From a checkpoint of a small mixture-of-experts model trained on Wikipedia.
Size: 13 layers, width 224, vocabulary 4096, 40.1M parameters.
Training: a variant of SOAP for the experts, 407M tokens.
Below are experts of layer 2 (counted from 0) of a mixture-of-experts language model. Rows are named router (the router's row for the expert), gate (a neuron's input weights, with its number), up (a neuron's input weights, with its number), down (a neuron's output weights, with its number) and show model dimensions 0-31. Each number is 500 + 50 x the weight over its row's rms, rounded and kept within 0 to 999. Numbers have three digits each.
After each expert's rows: "gets" lists some tokens that make up at least twice as much of what it gets as of all text. This comes from a sample of Wikipedia text that the model never trained on. Tokens count by the router's weight.

# expert 58
router:576395534564617410449424491505499508428524517552548539451451523449560567604511527475487464583444
gate0:536515532481545413521462552466480527531562527522526545443530511471529473528644564497455508537509
up0:539449505427483488594506583517449568493556551445492533467552523480469501481445516455450553624532
down0:537471575486492572482547532443465414522557532560389597587400457451520476503456453405442543497530
gate1:492471415470577580465498468560513527529564439463520520523444416474417532452490464511525528518494
up1:474474551478423553407504522464467535484535627507571609549524575549534492487447543411385520487478
down1:471618514486506560554485505476509567429556531431563495426503580580500444538471446461495500508512
gate2:448574524514450541533535523427463446570476577488458566463473480467490470495550433508494512468588
up2:554521437468581454474505464469535494539554505427517446474466510513565454453455519524586493482488
down2:578394445450497584428515567493569400548407441573499531413479510479423491475479550548441540544464
gate3:498469453501578559389483484518490463387511537432522392526504454477550546504410502451484557451487
up3:460375582496515509546547432550467488569462454431531547524457434441499479542441521416396532513464
down3:437550537548524497449502522455555580556396442477418504491461484519477481482454485477484457467553
gate4:596485544516532490551414505509496594516570519502452517561550460531397461441463481537467441516510
up4:461482534500462463476511455487577517482550590416478485557456479451387466522507494579448508562514
down4:461544565431491516534548475432536546526430604482506518471505465456464484471484528473573500512450
gate5:492484421467444485390489617440471524510428551465424528452518600537567520532476495596553405449439
up5:550549499468499480539485437624506567536557507535477421468494471577437458428508507512429557557484
down5:455503523520480594406493547545472427362546562462530473509510492494464490572444483468456460549454
gate6:517504472483488406616476491479474442531540514500510473456478529375530559519511546494508396418569
up6:508538490456404519502558421470530436444576390433523530442427480414480472560455512514592592494543
down6:443518525496492465520605530642389419504393407573520475515551510518468550422470391561419602556496
gate7:542529473550507389484529523562509506510418483518527539559457544426511440531597386486533494549446
up7:555571455600524544447502555462505532472450430579527494527481426527532532551456449449533561563411
down7:433508548324421476537486375478549607446465504491478545512423466534549532502463510592492553440490
gate8:386473484561489570399558488436482534466442568463470496498400407488463463486560524543562464485491
up8:591485505501508503501438533453454464589537462479540461508523416540468476500481483479424477527514
down8:487507518549549502430459485486597476555506480471512523462471488454476510573527466483477548604509
gate9:471556347511537489484471494496560450539558502494548593430547446453488547566538530525361543446457
up9:546500508488515547506550535441519592502474504534396438523519404533424426481480603528506471480532
down9:456528441478515486537444508611540490482433524595452493460453480518502487483545495517457492477401
gate10:461533476561466522419486430541440507544522581405447562509460557568481479419504399462577568458464
up10:501559473511528385533534563478493419456551498466527516426459567486542498487560498571471529510526
down10:546478509528565449451494500547447533486451581535494525444612491477466514452537634434499419534430
gate11:503496469550454459542424457521475505491464572450472532540466653442539528513418513487443547536443
up11:551528510598503462545557531483485493545565529525551442632579507510460449423570389467451505483495
down11:589479501458464570566533453506476479524511469433412569381513481547531462564517644444325430530459
gate12:489631592487531572511496478504517464458497429546504543504604482411454465467495472491563451448454
up12:466518440459547571524507489575444408463511416547542470476570520409446530505482555581552527570490
down12:508556495552591508373490460494515435471516529529533530493543486555437556513479570449447506504455
gate13:476543551643477590579453527519516522470510383502535533478535415585485492461541474528517453521472
up13:527455479493513489583496433467454560497435575554493517516417430479515568431514465509575375525491
down13:449519577575554470524497415539518514525537462496489493476480455453476458580404548490568612437506
gate14:482492601562423434450493421528562591534455592524530552482492430546469410482436570514357517512572
up14:485469586438526542537481533477473519545477575557486451512501506520560475468512476545502455466587
down14:510542421483515492572457469484492527456428558465467528474610571494490506586569449563497514511538
gate15:492531439510508489488437512515580485497534378475459496582558509457535599548506572499562459519486
up15:510474534560506553564469456592430598511477478491474574466484481512514557538498497570548537610517
down15:540452450466553474535492468492527524565445591569514469479408559420466451437500480561467465554456
gate16:413451439467510609545527522530511509562502457454558494469462485484509519513526464428520413550538
up16:493565447583499518533562482567389451468469436411438442499480420484430445493590588481491501452543
down16:576454502543478475545528548491469506484588620434414487581561465591574537438417522489568478539489
gate17:558466511459363485488508511492469435445464552523531579521444612491629481618458503460540453458510
up17:536538437502450423439557453437549542498530451549500524550492443465515514574447529565452532446430
down17:472538458485516532581548421594433422516463490522506492509514584557496560523581533517505437505488
gate18:494665538507436418544520602521539497501499489505463476542493568477606618527481486582527427421489
up18:540496530509498454533527563442549458505493523575476505582510433468503504453485541561550500413480
down18:446467451426505539447479499370575504500499497540415461469433584407484532442520556546559502519483
gets: " ", " t", " B", " p", " n", " w"

# expert 45
router:534397481568474487516478485526497558434594508551520536430420566416505578542539529421445494545388
gate0:450490454461491464553511487469518555471486423531590429460556441569489460468508458444456558483489
up0:490538445439437595574445472502447415461433528562583467495581544523470500577482575548526559519464
down0:485448495565467463538472540519466414589455497511533481465501464486520490466545484412428546512397
gate1:532528520583470572528516498501467615560541556498482472568488581496505593490556504549497531501580
up1:479487515502454460539594468497451449575422508438457533495514512455492460519518407556491402502493
down1:522412505573488410525507458483516430460524451578540369518526538514530536516428464500585529535563
gate2:495492508468439520508411508567504615560491426507473521410564549550561503495557517493525503478496
up2:425575564344573504550564538495611451486510503471499592564502407467461488444477493556553538473436
down2:488465499500459401490478453513490492592481512573541457502577559437442490411425578508483547435463
gate3:593430424555481396415458434561566587497515499503469460599520501472522432422392493492524543461526
up3:454399473591418500550544485526433581427450416491486480528500498518430512467451538548572522508576
down3:579580574468503501536463507504415549486482466531562507508495465500472489510479444560483520503473
gate4:518503416502471562447533545484404537502587510517458471535551516520505515542571512501527514440343
up4:436604528524484565530481571402583502563535487526571580558453498533420525514475383470529536604516
down4:611485596598485449480435525523555475515505432512545584407452544467532472493433520561493439523449
gate5:528475501511482483547479491453519530503406533493503527537483475542401420551540467633443559491395
up5:460556493489551468535513483490498522504518509491453427574506475561546664487494509583477556493466
down5:508532504564541492503440550550516486579478565462427609509562520425464419500438511532522482494509
gate6:521573474479566455519581472514507514498422488492505480490469520540485528490524489500488539482423
up6:422462549606570548551508460553415569547537505455511473578501466445503498542440458525485521549408
down6:537530558546487526469537509413609533435475530508525486411503456559510466475476509467446467434449
gate7:525542520458435554452476505523428461444546448463464501490448516501461503391460495519490432538452
up7:496486467510539503567425471549535428473468425496376448499537402563475498511540496457482458424575
down7:540474501529572498536551577423451545485423487554565449586531454580469541509462556502507500468403
gate8:568500488420487434547447433562469473486525467466562490439419475492384420534462533495450521448486
up8:456482409514604535471531438525579554500557471513545501529480565568477532505446431554494414520550
down8:430495552455480493485536531530636468423525434418514539537517471400437499571513588643398521443466
gate9:555469485462568535518526471404532418516509521547482539521538496451443562485405521513516434560481
up9:435514589493552522457462490514522453394458598554461566554491499564496530553488464475535562552516
down9:472528514444555542584484441551474445577521499451528565492589519420562504503496451482448430662482
gate10:606462506527499549487493477502446506481515525536504478525479498475434499525475451476494449531490
up10:478474477491480462491501492454523468513533532496536516558531454405516519548522508468504453532470
down10:613493491534608452463452443534484574443495444450495392485473488607381447460484478582386501524476
gate11:598495556580504489535515401599457512496480513491517573528503519501552566524531522547435504498502
up11:524502509439509507480499495501500384489521589516453622430492521475448605373470558556521448534570
down11:499456438543533510584416499442402500480440489455439423544491499500568520463530394507410557542525
gate12:630629432479508600479423478467507586520455479441487494505461515463465482429558511454506552446424
up12:530511390532438500536480504466540514428515539556536502516537499392449529543518498515563545486608
down12:465488507519561503485540523499379564486500578515540425476490463582541428496537452548454515525480
gate13:479474431575513458464431504479572543503478353521500608558500481556521528520515487494491574572557
up13:516523468437596443569462534490565561452477549609481543521576456552417487440479521520511510471490
down13:451571487560541539517524474590494560466535465545635548457548583523507569462515453522500526508494
gate14:524407520465480454448516491549447505505537525574562522490536430536395613501496466448555596435448
up14:550516429527430440558453563566500505519528461527480489502421480570461464540499501500512446532479
down14:509513435503531455442521510447422487500454510456491505545537531421476461535498431440481542485433
gate15:545458513579491416487511571504485495522480492503500447487413451561517573445534511447542445557400
up15:475430472407499523496438447511513455449490476499449497491465421536514528501533556467505330479475
down15:469491404579484538553522500539500538586520520495546499518506546559469441509499500512402521512558
gate16:492455495464471457487426568439522468472516410454566558495460507414531504566538499467503503459432
up16:475545471532586529460484446459441501430574462531466649480496597553446487497439481521475552514552
down16:479495569539496455537485509519475563498497443531476466513494445426545426466579436446547457472496
gate17:527531514528412497560476520548538445555539500423555464492502503466538515567603515444515495509508
up17:543553433476509413457528451544522536471602555538528475489450481462319432490453417541526545455464
down17:476502573476493540541501464469436565490432464612466554471556497515538452441473431431508416569490
gate18:568490454485624577446501469440481478492463489435544543432520570530508547485529448463433446480478
up18:536418494531515531446530467477489453479496440575471540524534450568533522535472529467564558571546
down18:491505675519423466486506562612503478541530417453515570461469523520388548480546498384468463522517
gets: "==", "===", "|---|---|---|---", "ography", " career", " G"

# expert 32
router:507452577496622523446469461624482544444531459484567542452513615483435690533517432488482526497521
gate0:574525518530485422507481605716444529591425525512472400486518516520402492555468517454444557484577
up0:506494533598541554529537495608481544554523483403485591635484492516504507530498498466588462503583
down0:459535521402433472507436528506504470505430449407592537559498457472493432407550489482531533527473
gate1:466502470479435497496460578491498500566405492478535423471455556400368452613493488579522490517475
up1:502395577524527565549445502557376427514459463521544538476488473550481448452572482482495516531447
down1:462474551488495528474507510482542546482492554413486478405481469454464513466486481429592541460418
gate2:532432464520405519553514416390449445641515605506403547549444597431505428477518504578480448393572
up2:516536506513566513517504521524532568493514455481369481472546479519555476523488322546546459548523
down2:490451517519485423412508540510557464489435539580431534570470498516472529457511409528449462526594
gate3:535543466493486481469535498533552564501566466570449572522562498476480400578590471410503571414460
up3:494472464474508485432550471508572548475512434517511428479505465556494512477547509523586456401493
down3:481485543477487459537551553501444467504411481454490562477475444482412513453477482510473532498499
gate4:523479536436478501637472557441442582519544490440440492523555435625452561587551471560508536515449
up4:543584554509512434418517476547478513450425497443395410625425496496489559423566451494500487530574
down4:493504488533421387507544478539583425516493505510537518553508477487481520553467691521457456500368
gate5:553533511458514469610446487483513476487512537473423480486528510395498499533537541405515458423527
up5:532469487566522536422515560508473545551600524435588475471508545534483449535452476551440546654473
down5:472518483485427493584417454537516479532503463555465484469455466479465531516502571504558465456396
gate6:482495505537517449505543437513529452538462491468474654491536491522371477472597445509463594525512
up6:534504424485569482499518584455560445496511431524461478554468514543443550463440508477480532559566
down6:493453417576378503590412453513554477524552438477538485458477462501532508537523534530492449584515
gate7:445471509577468466532558519523496424489461404506511468474535523481481583514426454453363539557446
up7:455419466523435542526521513542491436554374477479436573571563540511449423466563450520467567386484
down7:470493572486455454481477469427557508520478520487486407466454561467626495521447505506493562606570
gate8:549507416442523568488461536551436635474548507509519461531556562549568457511448415432554543446439
up8:483533499584503493496450550391524520417567525396481445517515495473358553463422524516536503542503
down8:348514452512487489550493441659435463476511461570491542425489563471543517571497539495444487468500
gate9:499526509516529515497482560535448433490559442500494461476517486513431475495539542512443488463548
up9:418509545603563492537415452497478513501485494510491550595514538545430543491442533523466479505494
down9:485569492500465427507332564551518590542586471429498556421498476539508631618460526605532538507485
gate10:456553525522535461475475508469475581440466422552553551548482510434453507400425483468506491463396
up10:480518552488535426545515563501583490484574512468502437525426523506433570377465443447492526590439
down10:559504532483521489489591540482585497519501464462468545528501534559515519450526523503527472486460
gate11:443354477442536471420468395448545467429580570513520448456421543451460562536488416490515448501524
up11:535581556623500440543523577458455454491502456485410530478485540573600440462453465422482529483496
down11:401529469517537516531548369449488367561437473322467489427530498535439498497598462477502498538477
gate12:478559451441531538563522491418577486417449499392453583503501586446471550445482530461522563515481
up12:498539568590511517512466563440455527542614651443610427445470496563459460468485555461566451564502
down12:360627596434492430516476506603525484420496425523465543508579487463524439511490544478528446498449
gate13:631510509603577495481443509434390492342581501446539510485460495481469490423473437475536447570530
up13:484448521583550589522539399467451584503467593410581432507517520429540471487497413451553418470506
down13:489508492485522488561582397608589418526499550517529617526447566497597439534478513564443510543545
gate14:486522520602491529419468560528440488488441519479507524492429521488451479456524609333530499593471
up14:445480511589558515507470530482473541466503524417457482490520560456492473495581459430447516492597
down14:449558513548622438466526525634506489457436497508531424458477429397483505495558489535465550473571
gate15:526489476493486458497414433559465470503564503511443536482510501429565501572450514527393488417515
up15:481459537593495509377427529440506491444478532486502497460545553531390465512579517496513462467459
down15:473439504493447470522525467474506519432600508518503480490607488434515538549425493531563534426474
gate16:496433452462520396577485493443550555623549429439523468608503525456547521501469503453509502517490
up16:628565421558532496506572550433475566471474598578520596549556568501522471425417466392493542554451
down16:521450540487460438568447591557432491400399569505521506565520523508578532654535489586464557497564
gate17:494490516541470543470531517472505568508574473578602544505536462511413540500573494582520449582485
up17:439607449463453585454502557435467510473540499532524542483526561523537477422516413549557476617572
down17:473446496535529453548539512522515457546483434468428487544542524536444544504447492541481529537566
gate18:419415547505477348507475516511416458498462497395508496455558500418539516530532476525530487437500
up18:443573529521456509618498401483495545602478574440427508448495595575512486468458467467526564479477
down18:507502483492459462508543591480467417455568464496523572621510484583476602486422453489617496375488
gets: " ", "/", "x", "ct", " form", " /"

# expert 29
router:516454521537558357520423513520439574452502509484522523439444541405564532527433488470479459495376
gate0:533471409488485583508566586512537465507459570487551560526612577461457504463511448498521467520447
up0:521467654547575439568460581494497584510479466416511586493510507447570506493531578481522451523538
down0:534462442515444523492559462479574478514539496617485524517484487511391500458575466499466576523434
gate1:458553459468492548539566498382488503599534408471489561431442584447455510511461469523474423559442
up1:420482514419523486538438499568528559640514478411481500527385660450593483530529519556535414549596
down1:514498481560509474461494512539517454472449485442504488491495481481438429535497526494466484475491
gate2:502532424517489585486427576509466422555483392498503521443523483619516401466476573430533504589555
up2:499576615561460464497452476480501529521629528528496472580444544438551496533483611592489538519463
down2:540442482486492470483546523532523483537514514505533467462501490503555455552513430489464371588497
gate3:565470486465445473557530447443590615437546501499516558508514507561599468443505524405566441579466
up3:394592589532454551519557540421480525401517552556472536513483522448454509527508473551502540487506
down3:514514448483525516425453444387510472501450521535490598540492467468567508567489440559478476611471
gate4:531500509463512540542537384536550481561499433457527524473414504548457490558512529542489526527598
up4:453503581435396474545512474513501540496553526586450465484482496434477450571485494469477379532478
down4:551473483463381513555506449455473456458484515503526437485576441453482557523410491424517487431446
gate5:415556474502455496644491458414508481558484499524472526424558498500462494490438590489557494504395
up5:604496577498520622405549480569498453547433535542505489565504502402548521598584431489553462501540
down5:465496464494528558508456515378414485523444444505457467525544458523408518410457496411541603583495
gate6:511429420531487545530460472454491471467553461608471483519507526544487423582506612455574547488460
up6:575501607522529522575486536515452471570520495499531510413434551530356469520520482494458570514450
down6:446575470548417531609528411539441486535557478436465531508470546449480574379413478498433501528444
gate7:493384472589564384514439488473502457536484428510562512416478507511470621486506533500491494487485
up7:447544486511423454562492490511543462581489528514488503482465467489441502544460497563513460486469
down7:479462550394458625405483537552439521534419489505589516447501540489480535524551434446494494513528
gate8:465422448497512463463467491451437426571553524507507503500521458604490561562548522564603543568459
up8:460444461460478478468577477464506532533513492557547493430558475470524544573514478497570376499508
down8:537420469490600439468536416493485520487553437498530453573621519461446462511477494460464465517549
gate9:474385398494475542455503520482568538448492509468510524474580483457445538494510534485474422505534
up9:433546361531448498549564517499475508442472513485507505529449496476509508585543465538579441594527
down9:555543568493605451502499540532590568538474566439537473450426471552512550473412533556475574470499
gate10:459515513543370553498527620462467439440449470492582513515509488550553483458425494391471490636494
up10:547524423520530449452433494538464490492591443538527510419457534549465596567483531546516545471461
down10:443510518538490550513531448581518504535519486522491565635501499522444537432419518520447461447551
gate11:586430477452521538474440531458509559523519455446523589557508497528499418529522459525460533516571
up11:440483536412465519427479487530511554492521484637505455541493454484515562468402484488534475490448
down11:472579414415432488549578469528518521482580491526535431516499452595488459499462476480551509480545
gate12:510483540519593474500582587467522501518494527489541453544529564446396648514473536450541498536473
up12:511530556538575506462575565483513513521427486472495393516445492444439481555481608530407502572468
down12:506519461504499621580592463572630471413532514487492491461440494479556392461421581558416526644488
gate13:410465509573459517499438541647398446397433461500529539507531455523494449522559543505553617456497
up13:512474553515457454468539506431577511513568478488444454487564520529446589530450520550477483474566
down13:515402493536540418529464453493516545550456547565537470486449497535522510494510559418435554573498
gate14:466479554425527428495529511433529491600485520431457559539563502530469518520500430519500469503429
up14:475455570449504476478446516484482541484496480552419539501523477446479536629385443561441483498433
down14:490529541497416609500473415519459510453515551530476549526505535432486532515587492450457489516651
gate15:480529448434536568523468480477551523443483496432513483487529467461577475498528577375512539500553
up15:486476567492566531511530552475486433472435657566620544478543536452555520620547516524499469455446
down15:489471525493469531510459495496497549515566493511478503608519567615513489468530531416505555549582
gate16:533542473506486490493504476612515561487547367496552492593569627647609508426432580608488516513454
up16:624496426504491441630361456526550444490448539506486575396455479477598437571471440501511557558472
down16:474455497506501425425482470535581498488548547461495500492507496481539530481434445539475534552495
gate17:486440553513445499509590493521540496455502529415483531443523530435513495369485532592375567510533
up17:447631477446500520590467458537514500528510447451530504484485442548572501466434504601587501526483
down17:560488541466548491407541478500512481526485548534411478381574562507489421500555528465358464462482
gate18:379520532556471471501318537527410626512548490580507518534512531484522578533491518530468532529400
up18:523461470479531515528433510462557488395514500537572553456526477525466419553433447437587555499513
down18:412507615473494516422481554504500484584480517556443525388444601494540488468509548503573508438544
gets: "\n", ":", " =", "==", "===", " =="

# expert 60
router:601408572529569497410480415477489530498509470450574510455451491533559528506594542469434477541479
gate0:565611498593586532436461498592531485555523451405473467560509548504489439392425603524516511511509
up0:393477483543533509520504528543426477452406558458621516525392457508468550512519494491528554492568
down0:599506416537450488487561532572625502544554521505477481536550457469496528466489506560431517483483
gate1:632450459480526428484542512424480490549516478464471536524472477507501492458489605494442489482502
up1:543480553479608478550575576463421491473400564436478518524609457476461612520556499516455512517507
down1:439424524404458481481511448434470580593455428532461471520503527487447573461550542462450544538451
gate2:505455501446551544571454481506475501546444527479514611476509424558480483505448599474490526505420
up2:502516451540446470429482578522432569432566535606536511512514462486494545512527369538459496427486
down2:539533532414488533489450474448527523555489451427492461439417486449573462456515534488529432506546
gate3:439498423575569456514470401473486470526465507478516430507514444553396636545580539505447556527488
up3:516534501577556506506522499543528513482503447517551484535456450403439496494590477455566553588457
down3:452585540423482611496494543492550568514485456495572489514584625505447511519468520531414480553520
gate4:496471480467528459539496571456378470421537529461565564448546562491508388499504433534498513559461
up4:461476512444412509437511603526518474415507478488495531481510455446511424570536569423588547543485
down4:561504478509442511442522442526506456548463537452559574508526497493476550520416376658513582506609
gate5:600399543547507565536558554512454517546464537477526548510570485358496470480504528445495485491549
up5:587506499473603486540435381535433536544562481534431563378558491512471440568493478532537525501508
down5:543473464494440541548531488467495504546403445540511564554490513473438522411510425608495537498454
gate6:542505388434413557484549526446520510541576482487511551457528516511456450562446401501494438505586
up6:480491466517434467412476522462486529475515466527525582400494462533570455553522514480524492511525
down6:441389481511511567371438540511520452498576538467526506557432455498583454476441542535493475527511
gate7:459475598516522450442538546469466429470472457525442490413501444463471603465499533505556472519523
up7:447520470606490535595481533481504551629536535524435468517615437550545533474559496564520493519535
down7:499473518606565433401447588510498498506475413487596442503555512463515412531513600455513519551584
gate8:487553509554522469535422471573514398542505493479555540465539443516531560489498587569473474542350
up8:391555439643527541617512406412513544493476498454479579521521477500432454547471431510548451565528
down8:473524462457571505485586471481503484439528532415487396495446520529611504610475488429537569451478
gate9:536589413495542447557377512426482446502522476512547493579541539501519458568541491414514453477505
up9:480541500519544509513472442375537562520513468411501579441524446527541527439519519525528603461529
down9:492526510431399476440507509477553420407452443494498556457481445531568482579531396502519432457512
gate10:536585511434474424537538511430498505558451480481523502517419412564480424594476556400471472556488
up10:548603483447591491531486531527507525568550530533464468569494519501508440472495408604578504543472
down10:589528464462546441441506542525506487505486402450521585450584560466526500576469449514458540442443
gate11:515550545491492496499474511432594573539456547523562401498522499496521498549488585495497517496492
up11:487507466463522543539486519445526496581474474547551569437552445484468549520530432470493405534494
down11:521403452501491474503463605533559525472525551558416529468595587562435558570491489512589600455502
gate12:504519506415583622419483480535497539500530476461558560564465524508574517496548438576490475577515
up12:517569562508504551534526507569479507442451440552588539520412460488485615445661496562455457532522
down12:489553526451438480583487526519412383522405469487472435495468515493501333447432587419537497460505
gate13:417482528536573551454438522473462553450561529477560462522436498544472526528500471513465566500545
up13:451596438547588580505496487509503560470478479531454476506523538539498457512535536418407438524506
down13:559492492485488521450554561454524444499473464491513495464473501570560503418425432498535435537429
gate14:619386412459493481512416580501512477591576523455502469455520512506563548590478489394534557444434
up14:461532500483522512412498466439472446451561565499487484569484537460534481582438526475536562544478
down14:577525446581497502453414464491444492557366510514534479491534548519499528484477529443437563530577
gate15:499487455514438498445457420488472476452569401476498559470523564501487426493506565475510561543520
up15:395511499495533462546453525595534477539466521407485445463549529506438546532449542542429518532435
down15:476482543523446536515511543525436560516518449510471484588544540564494556477538572449575474518522
gate16:553478560519532427525546341458496550454522423550433493519520476494600513549525496512448480482444
up16:428541574474447507577523676527458480497479522514466460517474478496515489520427500455489490500493
down16:438474529455486530468504514469558510446532548529496460468543528460492544585652483510554510527557
gate17:491540569571595492490479493537477435482456512466517558560438518499506467359574481557369584500481
up17:557504487428585494507512414534446442497578547489493546512544466467540486564419463442480473485479
down17:467446570535542538501466556494563495474559532489591609531514519491527533480463481504456461492481
gate18:546462425456520505495453549529475570534514464580463489538492507473470515422536540480428428529413
up18:410515482497407557490573390528463436542617531530524424418481518542485492550558513505420513531440
down18:506503497536496583461505507458441447405552451435422439508535451409545560613550487488483527527504
gets: "m", " c", "s", " b", "b", "f"

# expert 9
router:524453451543513456487374370532468475438615513507486598500433558438474480625473513476502385506460
gate0:555439432508533486548526517518391508423589477471411429449574523502566540469454512511483492473581
up0:512425558507465502527481507520485560534551450533509546556555527558511499437464621512561474520590
down0:442414572528478539575468542504486536509523481488562445406481465477484471502468495581441551476302
gate1:458510517485450477492575489538605485525481505498481581497469444500529403531486456542482542439425
up1:549530461587440633503565558447459542447468461424550580490541460520456484529513524502467568560591
down1:484407400515554455460649545612436560475535539526568432555460567533495565469501499564497563520489
gate2:498458524490415457505471455455654400496554474555487546534535476506553681595487556486459472474371
up2:374501525584447484558543494612491528518557455518513513478467528500611607479531543505535495393526
down2:544520522493577538456358497373572402555478471519500490510425515497490540504528572479440418552460
gate3:511456485465446498507448566502458521533600546537496478552512499493571409435574439476570522505362
up3:543434430431418517505449472449640456443534585433457405461486501507535553528522494533518439531562
down3:467448482495602446475492501499534582436517525492514530539490453520569457521470469467548558484438
gate4:405446405444547507513515383500484437459532490456574490528533399439469527502467468472435542439496
up4:568489546426496362518568499469480584494447565460486471460485502556504489483532558590511425491465
down4:459559495537583588445476487533455461403475535567515470503457491578493518497514493492453615489581
gate5:575473454599444440420483516540454470523388520505510495512528429384485513481593484569492524487519
up5:532497527481538478511443601511485484388483486428502447459543566500578483460459644565478474544486
down5:421533457497466418463553554567527522500518464554513630488466447541496483470521493485441547447458
gate6:526515515448561466559531433474510473469602519461523593516487482629508583475490442439541537535498
up6:564515564485595542418483506442487527473486473502407554526576531508454492467604604536566501534500
down6:480489524541442556498513574511533435622535533614523406467455473480553461590470383467487488454513
gate7:545501526487579484497511498571468479511504474501515455465454518519444498487476510576372557500500
up7:541569521503491579431524444432559461469504532489501469521512469506472539552414403510495550315486
down7:511542506450471515539569494461417501543505454566498465582502448523468429549561488580519528549568
gate8:522496579483568420569530333518477481528508468449485477482446499520527505446475599539598532500516
up8:538520494507538496464530469503455445536553521539532493478476508518420455380501420524491459432590
down8:516467456457507565517473500496524542543467435496456620489577506538490571511465526494507546523490
gate9:512474536601528488456437521557474459526465600594516463539434486649502447561532499339507507514432
up9:441521447454458463542441488554552482474489484410562433554470471496491558491557529407574536532368
down9:506451561369469493571519527512520516531503467554571544394586509472451481522481495489545443415517
gate10:479576572643491515556471579513462453476505516546497491545540473557484526487494552518510542491473
up10:528671471486422468399518552537487382466572369527482473541464481413528482613566520518486565544511
down10:469495569610478548536559494467489418522475544603506612495494503452492475488434469465536486533398
gate11:464504467499466504535503562533544469556458425538432449487537545420611473440551488572483558533562
up11:391475497465525421496422440426556446560485499564525504456468486532539530517526452498516527524494
down11:536460506560476444481519454578427489543493561371520550458489544432448515553526413537546458550509
gate12:461487527543427505453400500521461518478480467483535532484507439479546519579476570415590443540577
up12:460439535527533491535453643493443523580514474493455498579426539400488491475442572537574498461486
down12:472452495464522539543478455540471475501618495551451422465443484463533445342588482532486505403596
gate13:533476498475578552525400636571499450506476430464507546374536564553475391598426512656476574540541
up13:489483609466543451473550483514532394484512484520559445520598624494540437437493403486547515484438
down13:533498476429385468528502585500502629465455423481494450458511523538499510443507516473577563590408
gate14:619507455567519579462541535605536533538458481521605503448584507512485504470556530463480495573469
up14:479547465514623497382521413522492478475449505500601583448483472541523460527395553467567451529505
down14:465492449618409548645434493531526532481432493527517475533518567502558545480431458488495526562504
gate15:532552518565484480647483413578473442421568437465506466480529423520443467460486406436418633455436
up15:570495509503528406464494415478515576501515454533441543578534603481538461495499449547580436456418
down15:515484526542544402551557431525532467515454580450377540442582530470472522396524515494529494554474
gate16:473541535475544522494522499504533506432524473598600484464424509534490463519469535520553532496447
up16:526469582505580521508488518460488546495524447430549518504589486530574451512512526459403510475578
down16:455535504494402515603556500514508460478489378690476531449523615478503570506465544480615449582554
gate17:485469491502526444584540489438406540532536477535604494501413422543489548485533614553580522446530
up17:501525475540483495477563495517557555545474528459432452518513544500508582566562502540539442545555
down17:575513456487558509462430559430567538455439483503488452407432604417481468447508434507402552503440
gate18:520547515432517400451502485512502520514510440505524531591395483563564531474569409461474503497562
up18:559520422575446510399448458496447376452506501527518591503524475520549464531538447494610550504525
down18:479398506494450460530544601522498548519536593572523561489491594462429535490453521515535421488479
gets: "m", "r", "st", "n", "k", "th"